Below are experts of layer 7 (counted from 0) of a mixture-of-experts language model. Rows are named router (the router's row for the expert), gate (a neuron's input weights, with its number), up (a neuron's input weights, with its number), down (a neuron's output weights, with its number) and show model dimensions 0-191. Each number is 500 + 40 x the weight over its row's rms, rounded and kept within 0 to 999. Numbers have three digits each.
After each expert's rows: a language model's description of what the expert responds to. This comes from a sample of Wikipedia text that the model never trained on.

# expert 13
router:487514527525495516521508505541490555414522412530490510544546442407567510512477533528508508510494537502605504546487504509504466463445491513501504486446540452521566479462479468458475453538567491514540465521496472487472510443473506502455476576532499502471467526534509533449558478501557466484466484499482535455531483451506538444482492453487493502438469462481544542520567446504520556449410540561519504488514485532479479489464475492587539517570542536492534475477558570531585464552504432498483553594405599445452571552466546516491495486415525490491508465470494543513426465489527500586
gate0:502521505544455553514428503494485488443451497442489456533515464504481540427479451480578513503509476477510488468499548561542572575574480500423532461514526475580496465463502514549529508542392488506488552482477476416392497453502470503530446534501496500504575464486470504521470481442454498516422518476547486555512491464469467501433520502497523482430515489522564570448448484538500468541436527548573535558457492507473475492495473582503447553411518536510462528454429500440514476527488492541569476467516530499521490508466441513489463540496499509472386454496505455464495456493581443519
up0:495463569530521438568550492511502503432463492564457480538530489479582570448435503507509513497510459491453579481519539466536436538446478450460512503514462458480519553562516467539559489561459568541460505478535490409502438560476506536496456483515508500513563491569507493493496527423520502489493519486504468546491481520474493550539535454471548498443519490531545599524489434486442447486425500540506516551468507541486518512414514555535521481404523478430474574501509493472580492462487477516555490560577557447478487497514555493385422473492462491485457491504490523546510462537553471506
down0:491509558499492482519475443585466528516555488472468548510515479467514510397457603496528507527569502494468561425531506549513481520507554577476466539485434465524506545507461456546451457519508558469505572454498448466459452466510480466516513465468538485461497556496544524446456542551526529512495531583493421542483420566453498553495474398391454490485418496503521479527467443457494449481464534547595515499502514497484565553483476545486465535509460538482476550475494575481493481561531475477525469497536580460464462521441476500487567498494490496493518494424505497487432508564475476485
What it handles: Capitals in acronyms. Capital letters continuing an abbreviation or code, such as FP-X, NFP-F, BF-A, IS-B-N, and position codes in sports tables.

# expert 37
router:504500438443537493576496538457504508492561569573474491418555520554482454464482499506518516482516448529444511420569540411464426506485479470479434568520495416541548513441506500460477523495503518477444494468471522514543503462482586447539468502527422507516490437510518493518503603466463576474522580515479485447525516567470532519498552504489522458509503517438454538496475533506560477519523440486470461420510475537477495490521470427554523515437450457484532472442494593455475521551522504487562531485482511430467523482544490458513574546557514478554524498560517502551458443507498486559
gate2:514512446526465471491444502489517495498492500452450451542471545510421512474570461549487563442542521486504557470549547489541506483517541510437408491499485522502512544551526463468482468460440543465503507480517500530459498497443495512550480477525502536501539507481529548509482513510479496557495510431500507437483474460546501480552533536490563489455555513468440521465510496452442505434365543475493504507483510563427531527428477567454495459463471502473491586410462493430495534482499582475547515487506479619457523433437458518562519442413497587525480563556461500517520478496566462489
up2:467414536539445536477500512439475486535489515530498501511515461496390443501502489485484476481509471509463531500583498476538443495502523461582495459464510519419487494461568515473502429545510544519445460465524482467515500529455517468496519527492503472454471450539537494403534540497510489581447491598478475494524463445493493581554467454530504516474459483438620506471561589495499529460494497525447472535473511582521472483531475418425469466519481465535479521486524540463478522508506551432502531508507488481423486512524513523585479525436491505615479492558607497502507438516482458523
down2:476483584559461551502481580530559512496513435503469487553443477517541535557479490466469436361468592551466557537502509502497428489525557471578577530469458520550449523565519531471405526530456562528531454467550510458418513480515562508517533512522526450405545520513500462444556502499467513491508500496487491429510545523464509521446432522516505462549464540477507526461512467461568523545539494531478521536416511522480447532545473509486487510451546457543532488497438472538445501486541514501484526466511500534539548526514457487507468509487505500467593438541541467538520549441534493495
What it handles: Word endings and numbers. Final pieces of common words and digits in numeric contexts, such as n-est, n-et-work, kn-ight-hood, plus early, end, much.

# expert 22
router:521503514566475545435512540584493488429490520504552463499548409566515440437548506491510487469555476517516500512497440504481525489467568505541442503417504551517523519614531484482501499538516569425558463479548456449477452515496432575555537517490524486497415556524463586470534509533462515534454496495448480497533494547524520526552426495481567532554450447472458543518587542521510526502528528519476485479487451436552465464407461437527558580512561526505518513474534495485546551474536540510500497527516579467509502512491484480537468489552543558507520503500557468561456482480489509449
gate0:509515500561481495576490447520463526496457440505471498533549455475493491542502423547455508486489511439561426527457495466515486512535524477489443445512486562529554527433523548434490460490477528482534526456529500471456508464403519533526503490552498528497484511521425476454540491484513480505477553533541472445464499479511474481504475446474593537433511425481496529517582554583530505480488481479444524413532542481399536478415512512408455465493471497453527522419488532440566494511519483542551406540507524498472425494497479451489384501479422486461490524531527518499514548462532502559
up0:535524549450470568478493506555564479530472507508512573473426554538517474537462524477562465516504525443513529561483527491475420511550461503519472505496591574465516529530521519529437477564533438504519493519532472553495547513516472531470501534513520506432550517486574486541498534564465541489514468485521443516593436491423469500470473494416514529498508473481531453546519482459497606460457609568557463529499517545556462511557495540506485557464509446516543489500546504530518466500492540499451523482511544482626499438497492433468547439514583479543530469475459539420510472477474491501
down0:522455455547477505498530558477473441506419479502427464385539471465412437535465478501526477469573523446533451508498540442483465527536513546506442472542462527502490484438450455506500593505498416428532449516547505531476487440505440489502545544498564526547455456521522484586510558484551482546486460490561514519550550527490471568486481472513483501512561523548499510557497461548498548464480483571542500513491583466465496489468489434539457487515461528459489517508576462484415486520516498496471483501586511568519446563487508517514531461523569559489518558532507495584472514435532538481
What it handles: Capitals in codes, word prefixes. Capital letters inside abbreviations, chemical SMILES and codes like EDT or GB, plus word-initial prefixes such as re-, trans-, ex-, g.

# expert 23
router:449483488534538485461489483469474528468463494505498455552470573539534528520474494515481567510445510523436523455587444421546496590502504529517554493571502513533464462558481508417467561472500563585550483513527450455556478541480454506518498447478434532418530540565417430482615460521549460486477495532469450465453533451529518488551517469488508530464507501522533489440523470524518465575469467486463508486580545508576462527485489479460546439494577469436483516512521445548473509520533506535463461493523509532484477498499529533518433509534507513447513442483534497449525425518589548465
gate1:549520544452534493459563514567523469557455459513452525534520543542452580506510472516417526515474519477388509552549515488487445540529565431473501531493532471486541529520482505493534561492500487521494557460459494522477542486436494555606473498589469560539519486458483464488486459495498474472565484393492547456534487523530523503551516461520515475509474539445453538598487548484540505510429558537486475479542473432447521523490499572495433487538560539542470427483501484526515499536522541486505511485466454538521534503531497525569452471501484533549402467571468497520475547569591495517
up1:499496419444532508549436488580508430542476547487537502411532498549491495446504481523565521552450414555452525523481527442514492504537521566514550567479429515498470497544475507468519532483506478500592505562506523531480427518493445524491467543471397481558501481494531504533552527481442486487494476484518485508462519463490563432528484436501473439478532483490490497547474618511533511450488477570529555473549573457515504489529507465525525448527494491421448518543502552521526466512487521551523468503477605482500536547500468502535460481463532499558510508403445567429534426523524515542
down1:604511531551429556546458524554439501434497521478439457465461526485546497497511551476474484493481495431498546492429574502525527575532482514449566439492517507559501531529556521535487491572479482508552483522494433478521493510487544480529481626530486508444504548443514465490481535462490574460598521473548541512524472537510544528437494445458457519469491522512485532486491511447591500462513531540580477582562480433558525493528451496511523528472504580494485493446501532445502502471446570559465455481516477536443586517494481525487551514523505468462523527479571440549521539504492511545
What it handles: Noun and verb completions. Word endings and nouns completing a phrase, as in Official webs-ite, Binom-ial name, text-book, and words like consider, species, may, term.

# expert 11
router:491482525526530512475509606525484541532511499529479520522448473467509554495558520545585571535515553393506534527478507506524512450523477445530524423467463516495470526483594496515452543463500509538503454562550499513489492489525542494481464462503544411480502522588572523457501470497513513493488534517488489473493478543477421501522421460508533504506571486578442538554510460420549509487517494515499536541557501523534544502484442483539521542455422553521444525547530505527457472462506622513556530552540495469474400452488466512435509452440527467476549429527507446448501512568536457521
gate1:467599503545507504559497471449456580549469487510407519467524472519494545483421490524515470517556472481556493534587507501490511518458426476521468502484489513523451539459510548521466453393523497466553494440511577413481494451496483554503511514507510520499506515479487535520459503454440465451497510555536503462493484541481472478387530514445530499541492559413468526543520510500463499477466612499473493529497484494482464548545450521440498461616525555534480457449439575464453519449489514524551468520490437518551503549433493477485468580461539491520491516513485497503426510461568557487
up1:468553550551494508521533526461538515549440589524538540475483467507561524445385520511516530502504511463464493533479512412464501464490544503490480490503506488551499488516545507490520477477532484553373520458522473580450450542529471513482504585453468540499504505507492397498483552490496535459468514474551488460521460476512446550475541452469546401458449450458494451495543514496481512422453524549460462508521532495531436487489466465481513387560517513511567550469486476507529421469463472542515585387458460490532476456480545459497504579474504517479453520479508467428502492522458519515
down1:468472559550505522532581521572528511458480481514560499595525398607489472563511550471539555489527415536449494473539498529491492560479590506533499435479534551482471544504469456469476499524454555480441543533474542441519488508532529496504518565526580505523562465515514473446478458523547502584496565406548444531492532485518528553499442456512512491485514461507470562504584536508526538539513522508516516444533493491499482577525535528487522466480441553505523499469537489502554539537503526443533526532461541461484542533531479537524522471476494576482444550392508457472538444491457529529
What it handles: Line breaks, indefinite articles. Line breaks ending list items and table rows, and articles a, an, A after verbs, as in signed a; also made, back.

# expert 55
router:505474475502515456555528488508503538584497489526530542498461463541459501517504492544498510502546500487499506550428543522399514547606545510502484437522544523508470538458403487493409503437512450463486470504495468558554463514471518475501482421424557460512473533485609439514535530473498561501478501532479459561438539548515469470441468553543481493511498478474462441466479518461598447483555503501482475448511412445459485454541469499450473490444540484506462515499525532489442566482509413566515495472575421525567478506468527488450510504515516509499544484483533561547555545516502545564
gate0:446588459451522542507531556493512474520515486525515430484541430509551509548531439533505576496488513471581482546460545474470407534421497458410427510484510497469514479458484452497478493538526507387471547537575456489480544486453478561448508503500467468502444542581509528525482566455498522507537555481473521423475559448568534514513465505601491476473538456474507488535500501488509456490536480497473537471420497479461543457476464449471510566475494441576503530594449590497529491516535500528552466489533513473487476470449485505504545584417503498546522461465529480494514495466511520524
up0:500497487476424450529479502452512475514490579524520496470563482517474432537537499507518399515547497528477537497560472499477582480462521538536496462524500446512510489531484484585422491523482493476479528524515576554526520481493488425536490495448432508550557467472477525557515481526507527605508530514497532445519547486491539602493542554556502444452495453554525561518414506487511489474491507471514589516506492544436479483460514575476454505544470505490516433476452514510573484496495506557473546569501452543441568505489489555534489531428447513394524487476505549495399465531526513585
down0:405485543480466486444486469470475520504500500474471504530503463479511471489521500451451542451568527397516616478496498522592523447483497462530504528470494503443518521565533520455502453536505481475502580516471488465458498454505436476519417526481536509480431590476383447499493516503478496492512489534515559463508529512470477549489427537465536461511468532556532480475512490463499570476439461592529500475517608533506506484435521541529502533481510494507558433541418535538472487494518415524467430453528529506556527507479485544521487554485523511532503481604506491549521562571560486459
What it handles: Inner Latinate syllables. Middle pieces of Latin or French-derived words and common verbs, such as se-que-l, inau-gu-ral, de-pi-ctions, plus use, include, contain, require.

# expert 47
router:505415511433497476470561493437528480549468471534545577493447536549494486479481508497420483508565496492457491459523451554502521491467516476486555431470518445441516541423554486501529465539533522525492526557468490525506523505498514530479529539578484464474561497513456461553495536489493470445475507504498540536479515442463482476483476466450489468530430552517522519442484556430498369438509502530487488466482515492489498541521490490445511447443527522555594493552418556462474519490485435464473475476539563523495549496455512569436495479563566473504544445503537551537438544374559526482
gate0:514553467528509542467529478516483576586492550527451491428455532490489574544517463441452491467485513454516491469510528562513467455555508510485550506553555549484506511448528435467445536469473469487498451486504524509474457460446408489528513530417462547540539467456527506463450466517488534485438500535610493472470492529552483515576463523520538527509546566444489476450457547514502531542456500472479501514477525542564488481541492508504398592464472502439466510518444510507485588504546541552502491472540424497588496568463526517470425473487523512521432465540490503471584410476510467500
up0:554461447506484489465460511547494501439581571448483453569449448489465492477487522417551555466509555446488494515481526483519569536432520474520463567482542509567540444458466510563530485491532464557426530468535534465476491503464499540512495474502531550547513448513533581481506467447528533474539499536399506483559513443425483484449557528599428578505480422496536531489501437482528543485512423525509440470525471472486400539471537458497466508541547506445474469499537534452537507553571517506551518463525536468469498531577505496565531474481489518512528507504552485456492527529457505446
down0:554477481482498493538546546435532532507461560468501454417535430484553503455485491519465484508545429557476543524531387424547460510471419458496563474515438507466568461491584582593486491461521532468461518502543524447532493498520449495447501546470431406560542506460531563583540528460563484524494438557532512557496460470475555540453493446514503509477491498487527523481460502575471441455458491507455529541499526509548485465483486532523460455467478502479490466482498511468568506507518555529542457531486446533502561485511473512428535474482556519532544509451480521547531530475476430443
What it handles: Conjunctions and mid-word pieces. Coordinating and, &, or and commas joining names or list items, as in Arundel and Elgin; also inner pieces like agric-ult-ural.

# expert 25
router:455459492522551532456495439464538496475448508555524541441589499471554559495555540523486436530549529464526515553511488541481417544565423518462423503505518518425537501423440478460448444515580511478542457523492460468467437543513471487511458505568482563527528513570487487459541505524558492494451448577417501438487489499491506497570532466543511502498436424424449586509441463497504554501491468512502516474508423502543470423514479473471537534535508455498499498494490497446553519457504467470524504511490537459490570510545506509501537545462571494500539439481499517587500436529469509562
gate1:564455522576487589531456497488474557539498522499516509516490516467538567554551447474532459536534568480549539543491545538586467516506534482457474565448544536495485482521480510500433528552464514484477530466533570558446568541471485511456518581450509584539443440471536547449482522449485535508472496552517530446552501427528486452541441478505518467510593546487500539458481483534510521478534503541480522509463535531471502495457559466463468515553447542525474514534506484451530512496598494500473515465543475524519485551508457476543393392547474552516496472470449519469416466440456500539
up1:545500511571542450526503421442496528481440453545441515458465527489508574503530497476496520509486460487550460449477546549536528533542501463405513540470463444470484475464524581501498488589474553484484396530459523555542491500522558537486567520500472535501511473544475455496498463522423460525522448546486486472458508440534517510606483435498549540485561601500524490533502547581534490572427512501504532496433432498529486506506519504454508469509477446524534533509437471532557503529567469513444448512554413451560559455480525483515460519494536461492453486464468513511500436500448558480
down1:465514522423538445527519435515573513486533493534445462490475519471607478505455549450438507497454492534480465524551585458465510444467491502523502522506483475518481438517485520526404465507497520527427496573506480554500482424467498496548491503499462476434495476532548485520468500527496420398408532431455537433538507497424436461557505521470442448547437494458527498491447549481464571533517466542508476510511530464490540481539505565504535547432542492464511503494457533498447486529540483526443536554548554453510448437468531530525519585517491466524430514549490541427534536517476543494
What it handles: Acronyms and byte fragments. Later capitals of all-caps abbreviations such as RZA, RSI, RFC, plus non-Latin byte pieces and the vi in advisor and advisory.

# expert 5
router:449489459500400522536451479561534525465503589565501456492456464504487509486568486454552502447526458486498554501467484449489540532570525450402507514492451613534469435553551417521535573588450520480448475444540520512447495497546483422505510524468513492518523423440494541456490527517504559494421587486488456494540479549548511534526536456531490483522504516498554516495487491504529556469470506521503552516429521517565536504543561473545478551469408460499455484441528479507511503571546524538476489464521499527486538517426470463548457461552485503498503488558469475493508490411465508492
gate1:529487518526467543532476535499448460522521525504503445469501472492508534513571485490513506469529461512520518551510516518425333536494512454517433404479515518538574489519580469557546526496547444472497550520569483536496578500474448500517458420442444543652463501492439508532488559423491467485460464520523506534510546468524515495538515538488469508492552506493543497530512556517458472418472478555490456482501490432523484540442467478496504497506527542434452432443453495497539460511484503528539507481547374501462500481447433478474506487490507537502498452484501495501520533430453542504
up1:484530491445516493557501531462585526492467550480484478501480493444501536497561525518457492506533525496501569482542486474413442433582514526497505446490495518490559464479536521479533507506496433462523487566570512503563499489471500400537480450472504602547481475490517509419401530422474502470476430496529506531548441514490498501514449491471484511572505518503561494436501495484479574524492465593498484395532524482555494475488498452525491461466541500536540492475483487537460458577446429516481549413477498543494521524469469442451600522528506461465502425567465558518445504475438515496
down1:513479530527513478477463502526530470557504488566445475497441452427483434539508475483480441490436447557535452489478610504534544502575510515502503496554521499522468457550495462511489456500500487487477471539522544616512471528519527553459459392445492571487570492525476561510400475559485461509518536548594483569499547567424485551485507470475497474508513514534562506512497520535480510449501492626508506595509567520498455504509463500466500481427555484540553479567523487459558518442479456493502477478440504554489538540471493499551443490467453541520493506532541518468427511508485497490
What it handles: Early word-piece continuations. Second pieces of a word right after a short opening piece, like ri-g-orous, e-mp-loyees, ro-bbed, plus symbols such as £, ±, ½.

# expert 33
router:440495503487459538482521517465530409485526507525472493482511507529452533555485503494466519500499553527454508532469525489535521548520555550488489499505534499539530502523455596541510424438491439451471503522552497557510518480433514460499487618527544421546492514517549518579586526546487468515508585486509527417532494579489501533503373524467444477550536444455471517521464528488573565512502435507479560499512530529519461500466500430525451514519500455563519494568523497557517448541576594521511500491543512420554532454471500458531484491545463438475538536544513539481458527471493547454
gate1:517490564492513447459492491529456487441547463460553516435504455451426491488477474468537496460513540498502589495540452518518491439466463519597549472524493498393466516486517494458488551492468512471507539548479559491523529510516513522563546483559545500528501516511469544455474578526530528492492507473552505504474594468536443503475456467500459495491467488512537450428502423514530426484544515438534531584479543510475506417470572542469577479544502518401527461524552459523495484551517522487433430489514466557507435460535488518501532433483516423481500435472498465542538572473589555468
up1:521556562528507495412453459562523502570452491444532528496472511487539543513522519472491525514437549489490504518404389574497522411469531535530492535493510566532469503647451463491473537467437468536516476485522473497485535527527448550524484500455506482489479470478549544508419471520543477479521445530575479578478469484452487494482524591497511476498542471526526511538510478475460520477469554517571468490564499486526501499525470549488441564474506529504534551505518451426491520462497507476495539539481479513542469488509591483510519488485587469501453552469402530561556569471467447444
down1:447559497499442510455476503472529492439559435508535488472459527543478484387519500531467555485522530519556554550558445465491477483500545491488502426510450435461512524526488475545510500436399552558525501505540421496454502501476485538502475500511513515455541494461569529531508498521499514498471503537492546513524581449479491579508584487537521442513526419492466596475539487454483504483566537551530482504481474502506478495505551512494435508468560503482547451503408543488516435556424482442447520526479536492570469423450515577498588476477495522525494554458464559492566514418517514459
What it handles: Spaces and hyphens. Standalone space tokens and hyphens inside compounds, as in Stratford-upon-Avon, First-past-the-post, Years active, and spaces in tables or names.

# expert 10
router:474528461435551476513507493443529566564446468463460446471471547563525523512480496575455459489482534497483503492483524597501476492531500510572533440513525489476540583514469445428444425420461511504517497501430435503565480530467467501545512469472530480495477526490486443530467528504499516481483417541560543540432498496532468413508510582447426464512567525451465516417491548481519499491566543482550523450486547457522491496523430511426473454498517500514540483571462473464459566430445442464498473540613482566529491540510501462527487472500502499469495458496517534570503545493496539513
gate1:444494475469526517463523470456483512549542498447516493416554542533558542461601481469424526527554489542470481529547443552471499393555486552551505454450441451523491513488450576481507452458521513438515451502495542504506489559464466468478461513487493453507589541504468537539470534477481497542531494516520475488432539546532571501508504560486571491488519470532469505513612459461503555515481465414459495437502561479486539465515493507473466548508493581492529542483514482467497535451437484424511525532572429463531448458454553481417541518445520487485457528585495480535518487512480496550
up1:587487494526545472470507533489475463530531464493512514483435484446505449535567502488452528482442482461517455503494603451554504486577554515523430395497501485437472525522521509507409450517473509500509569526548552495532512490494474542496513543441405528489531503490489504510477435515555492532497459493474492450408517511518497457501493503510455471525464478420518510535475536416493473451551522509406461432536495433508569533547545504489486564530553510490464439473476456507546504471506523500475467530591394496541546509473546553535547514485464602498491520571512492572526482544493496441
down1:495429519537511483515553487565507476543453556479511446439458476491501547545461529462579541516542474469542533537455517462557473481452545534437496484545474475465488507503491519505479477518472485500546549490475539525423569570528443495560503514442528528460455524503442489529429496494522516494474538468434505554535557398505472450523409559512541430457485496500508532363452460486477541487491472541522531499543483530566533546474461447508467547528545501462462464525458477465480503486488478558542510463505521490499504554492436495473540442490560589490554443439627525556447517502487498488
What it handles: Mid-word pieces, place nouns. Middle and ending pieces of longer words and names like -tion, -unt, -port, -ment, plus whole nouns such as Park, President, train.

# expert 63
router:529496485454501480431495483543511542452460561403469479478454560491509476597473513457488528451492470557473458389501519583434451425500550457469535560533551536453513530546485470511505472529514464444458518524482534524553481519540498525536473498521451490549544532478503497497469475483521534554464493458471540503460515471507449473522516499507502533488597578502551488467446447536470414536477505516525486419543518522509442538472516537565516602510551532542498543533464472563458548526423531526454493503459447552597540506531515487471536541501558506434472490469439519416491553474500499508
gate2:541538487496542533530487538459498523535497481486532463386523452560509485480489465465456473573510561499456455428469518590488436552534426534523481523460450491522537496478511544432477482515508546427555460519469550470488470519498496553493455501520578464504548490493489528507445492525465547440491450588555471528502434441462493505555524452476518563494478552432474557504471473451454545516525546360541437491451496440494501501494495494464489521471437529536467555514437515423536549456432436417502524498498549554487504449510517478488538493469472536448495511500516460561532507486565466485
up2:514489560540488513517434514539533507531478488553399468488537495494500495487549491523421485393510588519460526494486521490513545496442569441522561479516487485550561478490525432564535504505436435470445514386512499479501546528538504483438481429554544436512585486531524437569489522437521515533484429587506492475523492555542487578494452529540516553496544496471453494490502481567532542432535533444475510498502500532530505484445492466498492520457460489467573458500463432509433550486452531443533519419490502563471477520464519527510511517477478541502490504576548471412470488511457521483
down2:528433417449521484512512541558515459465527512469478508513515447536510538513529477538456538529500545478479502408473510593459578420548477449495581504481464553461513420546487545441502568485522487499556465479501577386518460554526547528547440466460515524526473541457488441511421416468490503534537463481546529546497479521462477473490525480626543481490521485521464516444535551523480522505510484462535498474480518495423515490551570486508522480484377510478539523478464541473466460465529511459512501464449426500521582546522526474542538436501526508488503500445552527522528537509521493516
What it handles: Inner consonant clusters. Word-internal pieces like y, gh, th, ch in names and words (Floyd, alloy, caught, trophies), plus years such as 2007 in tables.

# expert 52
router:559486481454566433553455442512486500490451446521422483493496484456513515500463571507452516492489483492533468523411496473458519469457511509475463477466503478471500520530514543584447484468567572584514495511547497512438472547507554502520435478576513486541523489438572506448458508494493522488526447508483466464559502507478553475458480533474551438467475467485541475521444492467479485448505521541512496455514470438505550464539503596422556528567499431559422445530531538489500498503533479543504556425586560433479509584529408531529481456485542534523516555468538499519512445449537553462
gate1:526523465549485481506534464534465542545460480406458459497538486525523464443488482495519604532477519516510454507475500519467440484503523574470564439422528490480525593529527492536506455549516503449565498517432468540457459545498467457518476465508434466574534435518481544573476554572452525550479436446487501523454497485473469490580540511430516536516533486444495493536461564511521414534545506494491463512428534528494469496485506545502530518498555508563513509572442488502440503500479491501425442495470478505552502529400463473446508497487467529550539536488577504460500562403534452448
up1:462539498380482503462450556509492495476497487486490515457461482514412514509525497438511487460482496540549478537491457532541549444509512406521514536497491493514517468494500475552524530527496511502508527452571538402519508523577559516466549513557484492524553525522450514466473491442539518489521539506474503535535548472580490493582523479582581517485559567569527536466477540506511401550489510452505552497467450514497476530499536553440544590442474435480468535533464398551499525556496545431515494527543468526483597500521471546514551484449456446497561501572533543503500481503475502561
down1:498448535435513583502440520477515488506515461500484554533488528453515502537477544531467495509511448483502502524487478517475506555540522563505498499524536476531462496492538499459475459569478432473424564517492498548535489510509461445530539543525500467521476473491524504548475500495469477551506496487475547536508509478541433483495541544466510547543511445466497579520496589383586526521501492441398485455516501467520433501480467374561539547529486580391512540491461529467390418537483539441494470505490463513530446514481513442515611489518529484538499464477423477514450511498504579512
What it handles: Infobox colons and coordinates. Colons after infobox field labels, slashes in coordinate pairs, and the piece -or in words like visitor and corporation.

# expert 57
router:424503513491470548583478528489487565534526500519524537500468425534503513436451524467516496493530530545574494446447546492489495491510457469494428517461528589532407487508529542477499530492532445532591460470521526579407494487507496522470477555458469536460454483461487556507492526520500540528472505586503532412522530490494552552478429489554483458450484513517516503498555502432485549495473528484445492526498522465489505516546444442548534445547488506475457470508598586505581477508522578537534543480500503456540448489436578516506513523509570480486424518456454514527440437439445507515
gate0:458461483528452486459433577492467507468486546490484459453557520524443511501571462461500506472535479521525500533511494565484441561513521510530520500480514558482488475495504430530490472515535492495531431482528503476459470457438433522504504476423550510486511439507483578480525512521439526518492469541445414464479504489527418527496476452527526560483496453457507448515455577437483527557423499442590586500487427596503476509510484486501533506519434481501539496546447521428545524543542519494662473489575408537485503455450487548530510442494560511501528466484493477506473537526532478482
up0:503518485547483507521523459490487488456503528497450454481488483495510487448596519605550444519588534541484486444545590453621525576499459526470443572455519542537523469465538507454494497460464622518481498490492490474491546502445567492510526546564534459522510479511576526518510529510520496448476445512510514567471485558473510562489570508462510498521533526509526565521540462525452437479526500476422501520537427452557535521531569489492535517500455522421425454469498498554490501508465504579463554492543513480458485502508504469437476528538492488457490533486456452548549493423462535432
down0:478514464471507464489459484508521550521502534413496548384545485500502512550526437497583531506562503517544556451476553479515528526531505537519490513529524561479502365489505459477446526547513496517520531496392541520506439530491509502473535505500542530458542532509525494522527455451520523501424463521460574572501460546468446546543525502536412556414465422478509544471485535558494541551415507488463479530545537475448501553495485470511536434563510577496438562478500473501483487471484505508510515467474489457499475469564486435476476452562518499476451524484527473601525569516488572509
What it handles: Scores and name letters. Score pieces like 1–1, 2–0, pipes and decimal points in numeric tables, plus a letter after F or Q in names, e.g. Fujairah, Quito.

# expert 51
router:557470496516532515448565501503516487486533478503491463538525503490412544528545479498489440460417452526493495491505390459463552482522489506490442533483551524463535534507546556471507501499550551558496490481522463501528452470484522515548538497534533488465426446553479476510557453571448427565554501478501529475381395581478548458453481484438492472533503496453561475507613490478481519509527537499491457443472544468472522491524533480460532424510443490500504447581520497530465516477508432504565420477495453457458478552534526505461481530537503502482559583526534499537447468536576486496
gate0:519472449497539591482481550436444490542544500490600535459523466552443524584527452442538486529503486510479481508489516455502507571551484488467416515475438499478496506474496544456474564456506512453562508519563615544501494506567516437505454491471527548451526478542436510491529522541450495499480506526543506508511511513524533469557518462553492494514470430526549559485495460493454427557583435569571505548475522486575480488501528588431458510439466513522541512542471438523482530503464513509526451526468487507583442524477488534531506479539478471506524555517516623463484514451461516523
up0:501486469538500559516506521503481558570473531567491469519507471467526562505451502431495507519448474558536505545469483488504498545500452526435507482473570516572423454449541533474445474544493475539551548537577491488543533487471479502503439509500512491478548506466469563516475469507477443528474538540497496460543450477603527568492454404488535484537453522465516523515515422429415563481551470456541504588494476543518458475506514555444439469487500567536553472409560511529471537455453506474507391510457520490531480475449432522559421496480539532548472470533472470450483446509492535499
down0:509504563588532496500490483429474542515562591388480472511544515427499495463468530427493501459523515532515501518490513580476446583397525465581554473469498471487439562500479519485505508506538508478462465475484479492446447590454554479502559493487498455462493579439509520492465484507482468491555458519526516540491495531484514478540538458408493490496429486494544527462532543473411454468547493491500458452513449498430504472500551554540492487477449502520486425471423474507535519490495463476506509535483469436540454534448585491526573525475511471498455556534467478456446445452432524523
What it handles: Infobox field labels. Last word of infobox field labels before a colon (Burial place, Area served, Spouse), closing parentheses, and heading words like reception.

# expert 49
router:516486573512463453444513485513423441481498393471526536539494426495422464539500510455489584439515473526567484552437459531418517421503462525534444429536436463485531580476482588471434488464488545546580435474474489471513534479481521444463489492468467477475492465483546496467497538484511528511506502470450521471457513522463464549479470564471480525492512498511491472472500493497544391560527484531491529495533518493485497483456457505482519517492427459456457455542468587528464531512487483450508504539472496450542435520559428507511586563512566435540519561460548504512489503528572462529
gate1:489510488588407498506513476557503460530471557576490455552447516559432460428524480426577505509569447491516530463504514432572554497489507482467519507500475495479481538500584535448533499453479562444480439490490457425515550523576535492487511615483516492462498441411500540602451494564445492471456511500504483461510556482509501475481606517529520482539465507544482467483504516520517488481490464529554566528539468481433556522435496494508500538495477484559568473429559480564477529436453490445496484522459518560557492506531482473498474445550498498531509497478500538504502444467464539483
up1:532420508497580519552478526494440465499527499448497512444478502496552507520528526524489538514503493497509465489467551510486464520518446517443477479546498496504473460471507539538475480476506516546457543476463544462518547386505484520439493499518496463535527494516508471471468598460497512477550519406515532514538552493583583499462484506506446510489478524473421437557480501477507513509492520507421479580505518550539536474419509505544486487529596452396468443563534553531491488422426521415507509503473503428419558521578524487459499444455517536540397468494569468497512519504484520418
down1:492542470439480525506526507479556486434559457503454567465510460553545476547480531514424493446479519480498493495514578524494387476502500500519496507553477501482515493487502486638467475526420446556433529486468497472513494463429511485476501552554546498519574495499470521473507551472474511426522529492499480518445477500458428535480486615504481571544450515509502480561472497455469469511492514480494487482533539404434461440537529512435552478561538501465532429587418475498500448442484516476509523465500492513461520492553535500514492392432476456525516518549599490470474494461498490516
What it handles: Infobox field colons. Colons and line breaks ending infobox field names, and passive words like by, ed, known, such as Designer:, Preceded by:, Founded: 1937.

# expert 19
router:476532507566537530446504531486464507508518503530552559523483469515501454505544496474509485449503516494474526506531435545516467429594499496518454507502476529515489493510497500556515507473448568506547457474555541538475491481452440506550527591388532471548446454395484556479478438522401448489555559530566533449503435524436484542533504510463493496527497529470523457487550489490519537519514484514417520434429516561507404458513490556465518482543483539577490500479483423524418484542526599501532520492492478491477489490464477526501587508505550501552504519550505464494477560474527397459
gate1:477555450588482534478415498508529542533565470451435501509548496532505447504525443497536512494474536460456487510501477542514415520502476460589420487478491502485514462378514547504449458412489486515485485478542532491441574482522572549574473579443494462463460484514463470447475460532445469546446443517530563404564441518459528575564550469477506455442475511440548477514544498500502525500559426443460475504476491559479456507523450547521515512532526473493482464511464451492488489489442475488529518460481502561482470495524585533518454527480566508522465480511539496492504519450561497472
up1:452468524552486490484486515500507535515543469507531530498573501476598510504455519440483474486542489624473529497560545444490501480518459491503527537453551519432482512441477533444469470512466455490548451508534585489635514487509436426473445474504482499442572414520530523519512500499544533492456541514466417549528455471551474510490533547477455563471493467537454504468495460599503402560459452531550530528492513496525473534502488593495495536528489493477547426547542515565466515510548541457503525522514533536478524518565541485450509470520476501539450493454444513490496485596469470534
down1:587508614517440574428480523447536463520521506511519519504474506525504468474556519482515439512476461510436436496503576512484453502466509497496506587486537541551490513433529514538528495456515484473501475436518400542399533456491565448502485492484524546544576428524545471539533508524535481553473520545424537536446616457457518473518577482493482487517556551492451523535535453562499459457532450490511550561507488488534520526445440517513507478552482528493474454468540527470457500520446503449432525528500529548509543544448510464462456443522427487505525492441436501518517479537442493514
What it handles: List and line starts. Line breaks, list dashes and table pipes in infobox-style lists such as Born or Profession, plus word-initial prefixes like re, co, dis, pro.